Experts of a small language model.
Size: width 192, vocabulary 32000, 50M parameters.
Below are experts of layer 4 (counted from 0) of a mixture-of-experts language model. Rows are named router (the router's row for the expert) and show model dimensions 144-191. Each number is 500 + 40 x the weight over its row's rms, rounded and kept within 0 to 999. Numbers have three digits each.
After each expert's rows: a language model's description of what the expert responds to. This comes from a sample of Wikipedia text that the model never trained on.

# expert 11
router:561503465529539481520490447459483532557522543454521551441535456548533554467443563544537465483549545448548501537518513544473549524483463470514548
What it handles: Common prose tokens such as does, did, in, -ing, -ed, and blank table cells, especially "as did" comparisons and article starts.

# expert 7
router:550500462524548481522494454454480519543521541454519547441527461550538556462434559551544468480549543446547496541513506543468543530494461467515558
What it handles: Table pipes and dash separator rows, given names like William, Arthur and Mike, and There opening quoted song titles in track lists.

# expert 25
router:553498460525549476526486454452487520543525542450517549442528462549538557462436561550542470480546544445545496543516507543471542535493460469513556
What it handles: Section heading markers == and ===, and verbs like is, are, were, comes, consists, plus some name pieces.

# expert 21
router:555504461520547467525492454454483520544520545449522549442529463548541555463434557550541471481547542448543496542514509540470546534492458468515562
What it handles: Line breaks after "= Title =" headings or opening sentences, plus first name pieces such as De, Michael and table separators.

# expert 10
router:556502465519549472525488452450480514543525542448518548439528466550539556460439560553540473480546546444546493542512502546470545527495456468515556
What it handles: Small numbers and spaces inside table cells and scores, name pieces like Co, Mel, Ber, and the line break after a biography's short description.

# expert 20
router:550501461520548470525488453454484523543522542452517548440530460552540560461436559554538471480548544447547495541511506542468544535486458467516558
What it handles: The word in within titles like 2018 in heavy metal music, numbers like 9 or 20, and words like member, back, re.

# expert 29
router:556497462521548476522487451449482515543526541448521549438528464553538556462437564552541470482545546447547495544509502540470544535493457470510555
What it handles: Table pipes between cells, words like city, United, Government, and in or born or years inside titles like 1977–78 in Scottish football.

# expert 17
router:481491471519558513477507440505501543537481554436484539450563460528536542465462538518558456466557539462562527536531562513454534537521514458468525
What it handles: Possessive pronouns and articles before a noun, such as its, his, their, the, a, often after a preposition like for its, upon his.

# expert 24
router:555500461519550473520491450448486518544518543453517548442530460551538559465438563549539470483548544448547495540512506539467544533494457465508556
What it handles: Pieces of formal names and units, such as Southern District, State Cup, 67th, "in" for inches, km/h and the kar- of karma.

# expert 4
router:553498459523549474529488454449483519545524543449522550440526462549540557463436561552542470480546544445547496542514504541469543532493459465511557
What it handles: Years, month names, centuries and numbers after in, plus table pipes and closing parentheses, e.g. 1972, May, in the first quarter.

# expert 0
router:556493462522548470526485452449483518542521542452517550443526463551540557465436559552544470481544544447543492542511510540470544534497463469515555
What it handles: Line break right after an article title heading, plus odd word pieces, Thai bytes and table letters, e.g. Eura, D, m.

# expert 5
router:554500460524548477527489452453485521542526543451519551443530462552539557464438557549542469481548544447545497541514507543468542532491460468514555
What it handles: Blank or separator cells in wiki tables and hyphens or dashes inside ranges, such as Campanian-Maastrichtian, 1843–1991, "MPC · JPL".

# expert 19
router:509539506536542503521497455458528537559502536452519524438548447569546535439510496540554468446534531442549540539543515559456551559464473467555486
What it handles: Prepositions at, during, in, near before places, ages or dates in biographies, plus sentence-ending periods and line breaks.

# expert 30
router:551503460523548474524490451452485521543525543451522549443529462552537559462437559550545470483550546447545497542516507544468542529493461467512554
What it handles: "and" or "or" linking nouns, "|" table separators, and digits inside decimal coordinates, plus nouns such as tradition and story.

# expert 12
router:551503460525547475524487455453484518542525540450514549440527462549538558461435559555538470480550545448546495542512510541473541535490457469513557
What it handles: Word endings inside long names and suffixes, and numeric pieces in coordinates and tables, e.g. Maredudd, 95°, −6, BC.

# expert 3
router:466539531525551493517459447504437557548530550429526515427535497540564526456484505531485434447508552480534515535445507526452543506508526489555507
What it handles: Mostly the word to after verbs or adjectives (thought to, impossible to), plus until, into, could, the, and.

# expert 15
router:554499464521548474523490451451484519543524541450517546441526462550538556462435559549542470485550545448547490541514503541472541529494459468510556
What it handles: Years opening article titles or table cells, like "= 2001 in Norwegian football", plus year-range pieces, hyphens and discography fields such as Released.

# expert 6
router:553499466526547477525486453448483519544521542453521551442528464549538556467436563551538469479546545446547495541512507542466544528495461465512550
What it handles: Line break after a title heading before a short description, plus in, of, and, and opening parentheses with numbers, e.g. (18.

# expert 14
router:559500460523549469528485454449486518544523541450517547442533462551540556463438564551542470480547544444547498540512504541469544529500461471512556
What it handles: Capital letters or syllables starting foreign proper names and rare words, such as Ka, Go, Pat, G, and the start of whorl.

# expert 18
router:553501464525551481523488453451488519543520541451516547443526466552538557462437559552539470482551547447543499540521506543469542529495460469510557
What it handles: The "also" after "==See" and "in" in See-also list items, plus word-final endings such as -s and -th.

# expert 28
router:553501462519547475525489455454485518542524540451518550440531462547537560462434557551541471484545544446548495542512508541470540528495459467513558
What it handles: Nouns after the or a such as people, group, band, Volcanic, plus table codes like JPL, MF, DF, FW.

# expert 8
router:557503465523550479524490452453483517542523539450526551439526464551538557459439563551544473479549543445549495540513504542469541527495462466515558
What it handles: First names and word pieces of proper names such as David, Le, -ucci, -bia, plus blank lines before "===" headings after tables.

# expert 27
router:555498464523549476524487453452485519542529542450520547443527463549541558462438562551546470482549546448549501544515509544466542528492462469510555
What it handles: Adjectives and nouns describing works or people, such as original, remake, Italian, professional, young, often right after "a" or "the".

# expert 22
router:581487478554555562508512434523485462558520553464493555471564429558555539443498504530464452461558551439580522557560472541487519520506450481530505
What it handles: Colons after infobox field names and titles (Last contact:, Closing date:), plus pipes, line breaks, including, entitled.